{"n_experts": 64, "d_expert": 32, "d_shared_expert": 0, "balance_bias": false, "norm": "rmsnorm", "rope_theta": 10000.0, "rope_fraction": 1.0, "beta1": 0.9, "doc_mask": true}
Below are experts of layer 4 (counted from 0) of a mixture-of-experts language model. Rows are named router (the router's row for the expert), gate (a neuron's input weights, with its number), up (a neuron's input weights, with its number) and show model dimensions 56-111. Each number is 128 + 32 x the weight over its row's rms, rounded and kept within 0 to 255. Numbers have three digits each.
Before each expert's rows: "gets" lists some tokens that make up at least twice as much of what it gets as of all text. This comes from a sample of Wikipedia text that the model never trained on. Tokens count by the router's weight.

# expert 28
gets: "|", " |", "-", "=", " The", ")"
router:129172126129152179137123123130104141172159086121100151128169140128140165154081129186083132115156086146128106155150151120174083162096164096120130137153133111156120103096
gate0:158074058106058150139116173102114084151141134119171094100077128084136134093153092088104138137135122098157112123146120087201132183132126096119147075186122078137151052139
up0:186167199157196129082117153128142115164101170127148137092091129154067089134161151077125137186152171108057156119125155061087184191119116129105130166099075140153144153180
gate1:137168162105183100080170143149124141077107105127110168137082115134127179145093061126126126204136127153147111125093163077107136195140145126160095203108157144135084108072
up1:159169083109106085098139121107119100142175107130111108147124067146172088095144163157089128084073134097160146073088163157110145100136185155127160131128116128108173128065
gate2:115107068134191107126141141065131110127109159146110135137145067157166139131096096089129101153156128125132118163098114162090167196154065083147134086156149059123068114176
up2:135115179083118112085129162108155157108109169169133176177153102142130149150080166119132160119089140098107167135099126077076110102132169161117138172152092102093148138134
gate3:128183133085201110092152180111104185150237116136118130121081096152139086123138126150107164133142108125166179097166140132139129132138138094125133082152175171144160134126
up3:101118099109168173103092139182168151100168127117155144057150103200146171113085126171095166145130135097110125130139108126183131161111166193140089133098122127161099151183
gate4:083160131155083079112137127140160152138126074117105082117185139150140093134115092136122238091107152139135152129132177140153137098189142142100185118121111132145105090143
up4:155172169135122145078089140138098195163135128101081132086155140179132065115082088124107108098186116114071165166091159115141119132141049152117130110153138065111139088180
gate5:090139100123172074183132106098116167126122150128084041138081117150083154177097134149142191141071127111122113113083127180134104111123115106164119142109088128141147094147
up5:153181114094176124069060108126146075132104164128081148113109108078110154149144152088135112158125113114144132151163118145123075203143103120107104128151156136097167128074
gate6:124047110156138117146159090125155103153178128117150126105206166124123102127137115122144136102148108166089100157122079149098122114112094146119125067150066144079088154094
up6:157089084115124099128174146154107109074168147107145111116144129167138124179161177127141094181134143057110143127121112106099119122110186096091085127114203187076144164156
gate7:114175142145153085111170095151114088130168085083098144087196179092120080104077150095131178094083106170137146143124116148147140162159186120120103151077149108147072137092
up7:091066198171164137156117113096162138153136139187127143139116103165139158089103092098123161100189131164170097096234092119167139061123084122174154114108101168136156132172
gate8:146118130136062070070119138079142135135167170143092227045177127153080100111172082173129083154054114116135143099104147138110151193096168097179133117134084122144131074098
up8:075141202130161138107072097137096084127123122131139133150133117054116140125123146129133160146176115122165120147066174064152130173165094148110142131141152140097084125159
gate9:162098199117136160123078127138108148129164051169155124121157087097098077112111090137154118135198052121176058111122085095125085216138127114138084222146141181122101079081
up9:130147077122156068164159145095127140091131184123068141130157123147127121166064136130111127116075109155143134134137166047050097100121166087152111125079095169144089116094
gate10:085043125157169169076113138142094143146103110119114147107142088135143140161154145117154182128153171104051131115105096167185124122239151158124111078122148142091134100120
up10:119131058116108177149093102169110089087059147137107136138046112143147136118137138124147086100176200162100114100133181114139132118163141072103158155074127152135111158135
gate11:166128153185127088139149122128125070129097096158208100175108146133121093156138146124105134047183185172119096120121055103156139098158124113119145133126136129080173121162
up11:084101089135092150083094148105124154092145121186064195106107091059177165163135182195149154148119156136092182109141164128098154132068116100092169152130168116119110152151
gate12:115135120194144173131098113187106170114115090160215180144086090128078148152072053136133119115142103153148156109079127166156131141188096170178176135057138139174097159142
up12:150095088101087169126123143084115190127153119156113161126141186163126129125113101125130103191067137169111097113086145110163119109146104092155159069131127050105136119157
gate13:083168062130148145186131134122130133109125084117128083085162099168081131117112156079113165061079149104114050114174110153121131133191159073115124160140135124143129181149
up13:141133059128104148071111125100159086112112145075129124124176137106108106139094169142124139184114143098103124157115134143147101121102155100136101097147099143153223112060
gate14:196112141126167172157121158135123141139071075189122113161186079165086112078154164153137099090212162170136079165152139100161106167163148178162133147124164116140166114076
up14:139126151153149163138148132093168133141161089179158142133149058182084122132082156113120141080119115179105132175170081201157117090186135128099071177195128136103127155035
gate15:123202131180175154144135068180116132114125178143160172141158094153049173116115136130167108107148193161135131170088154102078169157100177097126151159097120073093108088160
up15:104130128109136090175084109083156116164185125114149102098104170183144091132017138098158091160091102127134084187124077121164126071172184141132099095153120153089071108106
gate16:143139112172196180112118105108075119155108143120067135102147167128144123123101155143142083094147124126150159125173107073138123087129122076068110125129117162174120121136
up16:157102111112152161129099147111123133182168131093110140134109101146149105070104169171101149135175083076190157123162119137097116111111150149119174124109111160158132108141
gate17:165157147130164124132137076137166088115169167138104154055141165117100133046121177107140150096051164076075142094126155146140176190163081163090159154127111126132165170076
up17:142114131114166075088123115091122214119207143172155123106111110146101146151120185103095116081088130080164141129172148086144131150116083178152117152106171195150118090132
gate18:094084155164170124077116121178214127068052138154122195162123121101121099141119177172112150101207128085101096156066157087142086154087129129134131195093110189135159164127
up18:100100192161117136128165096129041125107090121094040131054151084162124136151133084097129149157176150164176122158130147148141157102069164121117112074156171140135093082102
gate19:100138103096047117110134111106154169115119171165084141079124121197139100086129145124151166129094169140167096145118230120065144161143163093140130124139183120167140101165
up19:081101137192099124172195091103070148152104174136111082091105129115144154156144133123129124110165124066126106165120122158152133176180117105168124104143163120111201158128
gate20:153083127093078121127113090122120200233115144107126123124117074204161086092115111130101118079147094138072062108146126101112150169104138090154162120182133083144098107106
up20:107080113164134115119105133111187170066085166079143165128167103106132146129144141143159118140164088109064124155077172124130119129084096159124079120091115163130177134141
gate21:103119083084148152139126095149150102202143142175107100141074139079158143099075067101117120070112046149105084115157121140115159130087127124121182150159200122098032127127
up21:141109153067151155142133100157074144146092142166071068110109128077155150136074137170107092133081154178120122094114096211137090093149164122195135104150165114109153142121
gate22:109099108135180158101082068101116087169114145181124140133180126090121126091059127143110082139184159114136111125110060117109157111135116129068185144176125132106106087095
up22:122095216115142122145135118165135163162110105189079115089157131174107104141148184125129123093122151125138139126120113155131044090148132118116125101151139163160138106186
gate23:167180118142163133077070113158141065041139156150151120170102163161095158075132094183123100110153164103099141127147133105193090111161121138152109092118168178150167101161
up23:134161170124058131142131103110140065151157111142120095109119169146127111072120195126126169127115195136125133139145169139091111118124180153163092133117116143136114077123
gate24:141158059148141147138082143154108173101078148161116123134161071120145135155127066113130121126189138091107058075118087165179118145127152121158120068101139099140156143124
up24:121079135133098143124038110143133120184074053161122114182158098067068142102162127086092137087154132117143102163104127162100154126136058138103161110160138133094101144135
gate25:134113210162135097169092107162136135122138077196110193096143127071128164140163089148134114106135101110115096122121165101186131111134091158099147105079151116146101172155
up25:142126111161189123120122126116082098115155134152151186114084098160105131171124118157140119131057066155088140167130106134111123096086145132096146183130152113112092158129
gate26:170105131171211125102110109146114183127176122117106117175154140101121139083128152124129166112182140121124157066135117039148136141093110100142114074118106146121128071119
up26:139143144145089090050188138131191164155161136121078093114164124099117111185112169163151158172114187127123144122157188117146171123148100128137068165122115107158118126078
gate27:108163138094053165160071090122112079139154112082093140112178133110061138139234067091116148162106113111096116159149125139116169168176152099108124180123121106140150148128
up27:081110156131107070093117180130121196092168110199093132103127092133176160107158178157113140131122134104120153141097176124108144144168079146143147178126175133140109081123
gate28:138157131176146184202105150174088126123173151155141178089157106103138100085188089106127106096107114157122134144112116092105173199099121151129103116144112128163150060128
up28:153122151128155183104176117112115171207128122093158149179055162160101107162118188135102183109075082133132100119155084130062135103176111157118122119161150120141150103118
gate29:095165171135120089165163126095078152151159082078021101068099136058085097128146171118121167128161074129168110125192134144061140122143203101163146144107159123144064091112
up29:119153114144143040120166088098122124127190114175089113151085117124112141179147150087151144119098168163152171100186108114087102072151154149104116190115108152108095082065
gate30:162142144101132133072131114155121139111103103123095137081134129112092176188130114216088146147100125065066157166155198115121109141090183053147124169135151154127109115158
up30:132151141146188152195150082172068096140102154113160162163138052108163089133155180133177150138170156172100129132189122079188172174097138109144170100054139117129131129160
gate31:153133145145131153100162109110128129120073153097077056109072078190109082117184149105120169072146075162076136093195137123109142099141139100102141067120116096112160135136
up31:124116185130150154099114164149088115120150129176081096119097171120167133080164126099147102155068167138089102146118174160105185105154088159098061114148145161163117129115

# expert 31
gets: " of", " in", " to", " the", " for", " on"
router:101071181136159154189110125159096153144173118144115137128141141124102086149099125197139148174129138103123143111136096152139134123134061070154126159116118162171123111128
gate0:170097148081101140176107109178151138108118099111195147113137154147117107116137132147102125192135090132153079163058057117112170183112121134123165100137159127168180163099
up0:113078116133125110097091074112168173106098156106165102114144121133076155152131076127152078142133155109137141102152143111143128152227114162106173132147080149134169122106
gate1:033141136089086161201123162120143110135124095077129139150142130118066134152127119109115146164077131096145133123093129166105128139173131141130170114143149175133078107146
up1:108194058159133054169115070132111123107164128101073160141111118161158131121151133070127117088180157117111163029122129154095038154170164150141156092102146123114122103187
gate2:095127072169091135100081162139186123112122125095108112139122137124107151144135128134084113130144145099166131138080081111131123084108129132095126083153066123087143191164
up2:139144079110118189132088091162147139111081121167098184089129175127110158105098060173162099085121159102118078148135123077158207151067078070095126128120077121090107073137
gate3:147147113161101142100121119182179096090141105067174116103187115118100092133154102130122163123146147117111153159111160100144206160033127176143132101113128173158112164066
up3:173153116125161148161099133131149165063114096127126104117155173185101151154184146105168108142113158059102168161141180138140157115161148168112155115094114164162162105119
gate4:116203141064168122138122092114158147110169170192146093180141149157118157154100110142122153146102131106126111118139076176105145145079147087092134202133137156090132154172
up4:128094088166094159085181136100080095144046082090105079092103088076133125201111081119107139115118113095129157150138153114116050155163176130106085149149100139193159169118
gate5:087117133180149139106145089161190141116149130087126141147154126155069149133148156121111116152182108089107190163205109144169119141148090176162144132175083122082143116104
up5:147132108126098112222134069171136121132132135157167163119118172061101086115117131156092112064148074146138126081163186105143148188115108095144116143106147093173093127131
gate6:074103144117110120117121112127096119099137150121143148155168118096132130163116160128117179143182105086138134152149070092181155080115158033154125128112161098092158097150
up6:122129134099100163062136166127163106143090102144149110163175089153120166136150101154086124166103124172154152165111093167121121108146090146173123150076123163154150133086
gate7:119152123157124131136102130146133140127122125094185112093133134095089156066066112120130155133186190121134105158112107181135105112128160102186136133123118169167144124155
up7:113126128119174138109139124148115182119158115186107117210109174163173077197036165118146122115083130144103107098171064110167144112108088113112082110109126146102086122169
gate8:180130122073069134112132066083122123091117137089146151118124168136141128142064132166121108123142122114155104191108171141131112132116108172152105034110108109147134090070
up8:096126158076153155128134138208047196135142175091101159156135147165111174137087145097049172148176145152084119134102056089080140085157138067121118138117115164108091171167
gate9:099163145073201198134129134194128124143070114106128138125122131182082156126110209142132111096229114184116122158168197134116147134048117122113110109149179179114174136126
up9:150074112137132176175132087144109095171107112133087121165158085047148145111088189131110183147137095083145160193100130156138141126114100146089154132134111136131141106173
gate10:163142066133085128153137165037132101160137095177087089117097116076158132141130111113152203132125096103164149142130120108112093154114184148176109183172143158164148130093
up10:156100110209170133175170163060171092115164161074125142134152179076146141087145168153099159187092083191172137141129067083127199127158119136082128146085094133120160161108
gate11:154105106166134155166137133142104129173166121125129039116178131160154142071113088095135145107109175079144124122174150122099133127154107090180113113127087077137126134127
up11:117136123143148125094146177127123119118189090153115107088136128143147073102159072120163165151136146218117158113111111087166118161114046176098117148136158134151172148114
gate12:133162111095129110161114133149078177116133129112106188111119101140119137113042142109111104088162113153154168171088198170097115173147155106161160165140154144092110149148
up12:132126082167096123101084073090047133112147156155164160157133119107161117077096121134126163130103070122164149103057122122126157137136156134119130085151177128139122158133
gate13:162206136090106145148132141167118134131108162104138118125089171054112075157072142070099135127133106111157107148205179086111080139090162130077146119148059126143114104184
up13:169083072111128154127066123107101138120130165109158161124157098146120161092172155176169125122123066135119117122076085114056159146197064076098133160116100108091064134120
gate14:086110128107078116112192189127160152086160103093108115109158153106127132128157158115100182147169139167096106144128080161105096122116137164158120149043117143106138110077
up14:163166173127147058096074094106089184145113163088160085106094114134108091122104148122113141111067120125108110141112124135188138134135141078159119088125165075097142136145
gate15:116129118181119100162131113129115127143150145132142088076123173111109104087142117166102172105159159089117166092120159134100107171157147154175139156130131137143181058148
up15:157179130168154127154116100096099130121105145144085100085110133140175063110060138153097181076142084101128068109095157128102118145102074086181122170082110138136108163153
gate16:134125085156179177137115102183179112159093122181129121100160123124116128133109119096178141116166136085121178144204118140147121136198185132069129120138122133071109163124
up16:105231105146142121148140148171074139112137099131093112155134145145072085129101076117107176136082149168099125105210178126074119108144151057179116160112115147134121121128
gate17:114140155161146090163178125171114148110156099111163074150167165075126158145094096130109050122141121100183142125150076129106147140133109167096191107218052143123105069051
up17:193151158084154103115171120129148103143113064146191120113116134084162117160177120121108089146159154179135076159140168140148140135061157126112207158107116106164133095080
gate18:109142139127140100108199104146157124091154146118076160127159128075066100122179117069119121098128088126159150154155146130127171112149058099174099143092109114130112114087
up18:109156077118128103129126164081123119127107188125142170082093105155088105137130150133051135108162121125097159149067120137150092146158142125135152095115072107158184136093
gate19:156063057143119144171083069145181103098124131167102101137097170161102166094118115097113152152158111113107179095063096152145087134145067101131137205110170113087108113155
up19:121175099105085143119129035166114092115113176106123115110089072127110089161145083105109116113074107107069121151103154128113070117122093106125135130139163121142122126118
gate20:139171176179101115133095032146166104155159126185152123091151108139088144112160068075120109096165096143086102134095176105150130103126151157089134092142118103099131085158
up20:136100105083071148100141126104182198162106134160073131104127130110170123158096154137094109130138083103104161096149184088138114140131047054159175190163092123141125146164
gate21:081166150081123179184118133093137130078138067123202116131161109163106119097075146103136148118124080087121089153146154093102102152134136076135155117140130119095116105091
up21:149152152089161075081197099170225142099123145104148098134141136140147137164154148182104142136134157102179166133134111160111158160147190197065154114104138172124149123079
gate22:133123075129155156144184182179106186109137095155113144148084105182105105130116119091103141180136149147155168074101140116116158118161143115116163184144095174147076153084
up22:111061070078122137146150168137120102072125101115075184167141081130148152080118124112146166153128132141142170169117110138076198135141157133091157139100158032063121149190
gate23:065115121167131142117104157082116082135112146167137125118151113119073163096120100122204109107099216139154178130195178104106108117177129179091070153117116078102146073122
up23:153122140128141166089102117133158129132143086146098111117118111104138138129128132142173040146072177146162137158103142113169059104145158189060088167096119132117149078164
gate24:140137119152162086170111163129136167144154126138147126107098184132168151102111139052188108089089117098146108108160135109043144120110100120081140137116131178108146057111
up24:118098141086099120119096111098039140116154130124154122128140070115143120107067132201093115094170139148160063154102156131104204119148164091187118134152112087117102092113
gate25:080108078183114111147139126142111136094112116141088152130137178110091098106106129057126164070125126076122169156189169123189084173093083141132122123154103199095130114147
up25:152132131137199127081127126134176111143108142105107099188144119084113131112161125109145131147135078160093165129108136147136117148115169139108150156097122101108135134137
gate26:107158115136145089068097133151152069123157150145124113120135101106130099145147058079149111101108159094134138155099096147185112095092135140192179171156176137115129168109
up26:138157123124140122075096131114164102115160124157140100125055152182113142129169106164153115163153173127094156172049102162137157115127130154182115101079143109127124140133
gate27:096165158087147112114110158154164165129076118178127106159143173172117138134135068151195127133092131138093122114079157160078161113125098091097152176150141116109191104052
up27:185110144113094110171145144179019114133131117109203141139102165100168115103159092156114113126176116128213085137063128125110136106099075159172120134103105176175162137124
gate28:149103126139123088146140064116121123117141141156139140118073083119149129186113150162170116147122111160200132131102168130120175190118153134120108075072133136109141142068
up28:094131189130119111139152111150179073176164094145149192093193155187148149133112154168080151167064137120137160151112129071096167114152104195090160055144146029145150115108
gate29:154142110156178128154059130124089193074136081153067114134119090156128098144162142172161117145169117111090119134092131156093146084096097116198104102075160150132154118117
up29:158110115164097122142161127109142073121127118102140167084155159166146060149103131122157176121157131065118157164146107099108100061156132071130123136116134086137123094104
gate30:149109214117096122057114136131116118089137125176088143137128121095170146155139115081136146050124124167141183099123094101108153168165149091183152101145141080115130159154
up30:131169120097087189086154171124162131142199136102125124125125092101048122129104171103176152142143113110140122140164095098119139161113099129115090134162088069097122135111
gate31:148096132133173071125085060125118135155120159135142150161097113112113100147128125115105117116144109197126097139095146208135158119149099156136144125167089168055086138106
up31:099101115141134158059156141152137152097064083140122121092189083130081182135124126123161171125094119115136082146188025144167152160137122125152072088104169145126126137111

# expert 26
gets: "|", " of", " by", " with", " is", " has"
router:098144156109106105134124129120135122166148106155124176091184102150130151170105101161102139145099115171070141189107173096113118159090124112144166191093136078191129111067
gate0:113146114165131170153081111172133063104175141137178103078200142101117158086165168081128160184103124109131148152126118167190114059078125148179111084150124141176176063137
up0:149158109112174171148191148105134124087144124163109046205176059090042114065168123207107153112131137087071112146103160111150172108181076143084086130085131101128100131100
gate1:086080195114122171107143155137127104139135111170133193176118174079141138137196156156132135188124135125135111112138136049173107173095165159116129129144112070131159161063
up1:100110140132126154101126119037129138133157084163137093119154069178118088099092075103102110076131119131109073187138072181146079107111177183162169136152103167136125113129
gate2:113088130107121115143128146137139133139062101086100078121129129112105166146181108124155153099102116160068077123151133155139151132115143100214155086036115165156149147152
up2:096141175145108063122131135082143081095105126173152082147144151143114120097168133137139089139091161097164092133130168111095081077152140146077166116130137151142123103195
gate3:120143163154133108108125102140132100176128107143137109155154143114142113122167081033139209139132182176184118129102189131106135143116170123098202140136135162132104117109
up3:122131112082099118123137140156133183122094148131188123134173184178147114165186204126098112108115086113117102148161122211114109148153156109131152109137138192160090111119
gate4:150172112114088140091120135194141120117144144126186155119134108127113149100052070094149075121181105170091120129111138105155150113119075093183134124114119152173163067137
up4:172150115182065108089084184130123122163117142153131110125182084099142111151108176088111178174189164148093138165108182149102131128078108126153157147110108156084106141093
gate5:155109138156121167171125167091094118136153156157128133131137167150145130147092135135146104129103130144150133172144080116153118114122083092128122099102139190165139084156
up5:083143067128104093211140140180086138115147127128063198142087103165152203086153074109148126093101128143142084105149104139152139120121140107132071079143104169084153137193
gate6:134170118144116124135192147116214134146170134128172171139129129137090083144129132116149177122109109113089129100088169153099091106172078139114123168117126108147048143136
up6:103064094100148109183116115088092119172125111204087125171100099135135134131148078117114133098110109176213128093155134073146090142144115107175107126098166136121161169135
gate7:129156173097130093058122111071106133131105081160154097151160122105170132112157114129121064097152115104106153095124160181129203104102083138097142150131109097142096147148
up7:080091141143136191148103141154122126097121125168117078146133076152179118133152144104114120142122102126137080157092118135126171091184154105172071094111110108108173110137
gate8:057097120142140183190165160116132145100106126146155094119132139112170076115074142129141082071175117078190095117176105130189148134115153126155115114092124117144088070119
up8:080056152096089158144124122099156168195110117141179173070195117140118174111122069130179166116111069114121153146172077189149164125218074127144130150119142122140135108089
gate9:107120135162075088112173143171131132160128177087060232106147119163114126162138106106121079092123147114167103166159127068117130152163157102140087121132123115139057134125
up9:088133053162129129100067061047122147152103131101117145137176140122114152139123097139061111096168062204115132119090120089156140131138129136122147111163217205139110151171
gate10:163167119078139082090083118143155120186165154198199195119157183165129058149128141057108105143148141119126110192099153160152096136056188154109114140179123071074161179132
up10:134162128137097132157069168097130159157152096134125095082154122135119124091085176149132102160095059086104095098143067156157159104164093074124111145091114081102141101126
gate11:182180111155075097120199133171110094093120136101138088139150044112074168124076151114170126128127156119143141131121133090212130164105189111184072147110091154131118155146
up11:169094166125185099114144138142128141079156148119144123131102113109150099098159150140145103115104147129197133177121119117093150138105140174134089106159120154108101116132
gate12:108146179106095117108103150166112153112142127116132120043202159124161145099083123150144100099200180074217157079130147150192136135178130172127161192148148109129091092173
up12:189114145132175126176190101139104093098176145128071100147127089091150081134072146148067081129157120105134115090146091192178116119129134143064089178165156136137137114145
gate13:177170081101077086115172184149151131095127156138052107088118104116127113177145145171110135066133120129159173135164213152172154165124142074169136187089113074169088127150
up13:154181077115113100106110141141146144176081148162198182174119102150100173190189154119101123117115106135152106096128129201166121046123084148176163105114107151116153173125
gate14:105122138128112162149113191179100095150194090109155150075176131116153080088166127109126205161139101150147095160049038142152158122116089077157156121127125126084164091170
up14:122137070112136131101160127103155121110124121122105116113120119122150134101119152161120141118150128127126088173170214108069101192131099125100135178131125085175093159093
gate15:081133078081044121120106148128093110086093124125142159093145127162112080150170133081131154165107091180124151192105117097115102085110149196083131078138162122099092099159
up15:132123164144122137172155076152092139110152198154164123076139079103138112103125109107104130095122091064139086144124122157086129082144173124155141111165147138133145091111
gate16:106114108121147079171096079082061098125117086123143177107129110111175142179134079124126153130106126123114142161170204115134114117116150137127115130204130075110158161230
up16:109126104153228171155158179123213156093125151134180155103142108168142175069191116127162095161097135103103132146104130116172162132127099106089145195072106090133198101094
gate17:081119180147177165167080099161157100179207111144137165155137118149115089058116087104120135145117111161039118111133110170218129119063105162132133169103145149112146111125
up17:168187135060136128061146089181143101087142059115158123131120136147107110124112131059120147161187129174094139163109105159095099121121166170126142139149181104177128197127
gate18:116152131115087147060128092168126128116162068138134090137111156104114102107174103142107188130084144091143137072189148159139155095125126065145095153140156086148158170101
up18:070051105092096212180123121083103178206112156098152179137147126146093184202114135112124106124145042171149069135164106108123121083121121106133101143112153116149146076091
gate19:038121078143094106138119127126121119084138098127119101125107170138160183128143102123117172161108142078120117129141085037202094134146084150141111063171146123116096135186
up19:080171130119100150152092169165105121181138145092067180135153139107107103129079141186150146111171119114095139149194113052157099134167097119090112158083118114129146182125
gate20:140170129184097108139067111098038088149139116176121086141113119150130090153056154119095076138096082135131120134130101188167100136067130164130201087180160119142130106144
up20:100033097103190164157195167138111152129106170101130090087106141103150144157158097133119113137148140086213113108132133114113149152114094061121115141150108134141075119091
gate21:183088138108072176108144150089188128147135140195152153120123148135153093130114156151086113137113089162146157124053164148125159089092093149160114138073167086157105081122
up21:131134113121138094080144134136168093113119134173161205143086099200119142141223156144146181149142167167156123108138106129111134168130134197176117163049104147129151120025
gate22:112151102148097155130079127130093113117101127136089119113119152053137156113151153148128083053118179084136163095134171118137144107148102121153105114133152096137171106163
up22:126167160113165084144136078120177174095123092094140154156117172013111096094159146106141125155124171120164051095087135087097146188186184131150144140133150146153114131163
gate23:131099104130124100144155122105117160134143131170196207058143164182157108127135115090085132113123149143114160148178157102157139123134067150130169099161087162149143144114
up23:156129111135158167071094081121095085098153110141164141149135099132155121201140160167134157131175172167199133110087107126108186110094120158092151057085154129117113165085
gate24:172098178108093122129134146111133068179112084159117103153160093130110131095114137174173152160186149132094148108099096203126168114184145154120085168133116162123117084127
up24:141117130116104130123155119092118119054140106097128144151121162087146090119119125095089085111128134151123122162185120134164127142122157100140135122134105079141182076133
gate25:140072155129167162037120159107173134144108153157122077139163148103106110131158133154127139088141151150105153145141129070164195152053074136113118172143145128130138179125
up25:148135127094163087159161095095182152153082116137145066171109127130150127083123194134098096148101124143160095090162134174132124129137139080053173102121166204114111148121
gate26:103135130138108148149130134092118123116128149189125170145119091110156166135152120096080132137104109117063114193029127131142110078100120144165110140150143114119139143096
up26:132118135157169182190142126180197097123147185103174106190136098135117105125178105117089139116122083143140109102113118119136135129108172178112155136172121183139132162172
gate27:139111101115118113180122162140145097067113142057099115114095118127196163142113080133136128125094122123112091081118106120157134128208113125073127123185134144149161168131
up27:128124110170096134146147121163086098109198095099123159125183073125119083110161183182078116117131126120140194175161137117158160141167119069094118069122084087114058087114
gate28:067157166131110057183173107209141124074154104144074150113088142088066157081167107130146165109076057113161122148135072148159119120127125134100154084141133128135095079146
up28:109151194118134151075129154128133152082098116156180130082130130141078066124114149113155118108111090149156154141139158156103174131059186148132069102149144152111095090105
gate29:131135190117122137108119116114116158116193186154152171112136123096121164153123102139110123102102141116131188162075112142073132100123106101202093077108150129127103066108
up29:120193132121131097098085157123101165108065128139116159101086082119086113108158157192131140103157111125088090135133111088110093148119110144081128133124131137146143143147
gate30:090145063137072070148099159137111155100160173108070163142097072152126181204147164234108154183129141176082150127149068102085160137207184088192129123150145143129128124155
up30:110178131110148137093119162166156135183128104101122137126083153108053120087071106134165140077064112127146083166128131112095070087159109161053074128154132210137093168113
gate31:138102140166123148136066170195154136153128130134171162154167133139149144143121136113137127131139171090112131187120147175141062114062151120083135092121114097151152131090
up31:154195121162136118153045137157197145181140090066151146081162202128131151070126155076099116076090145119163130151192135168127039121127122121072125150108114160157134119102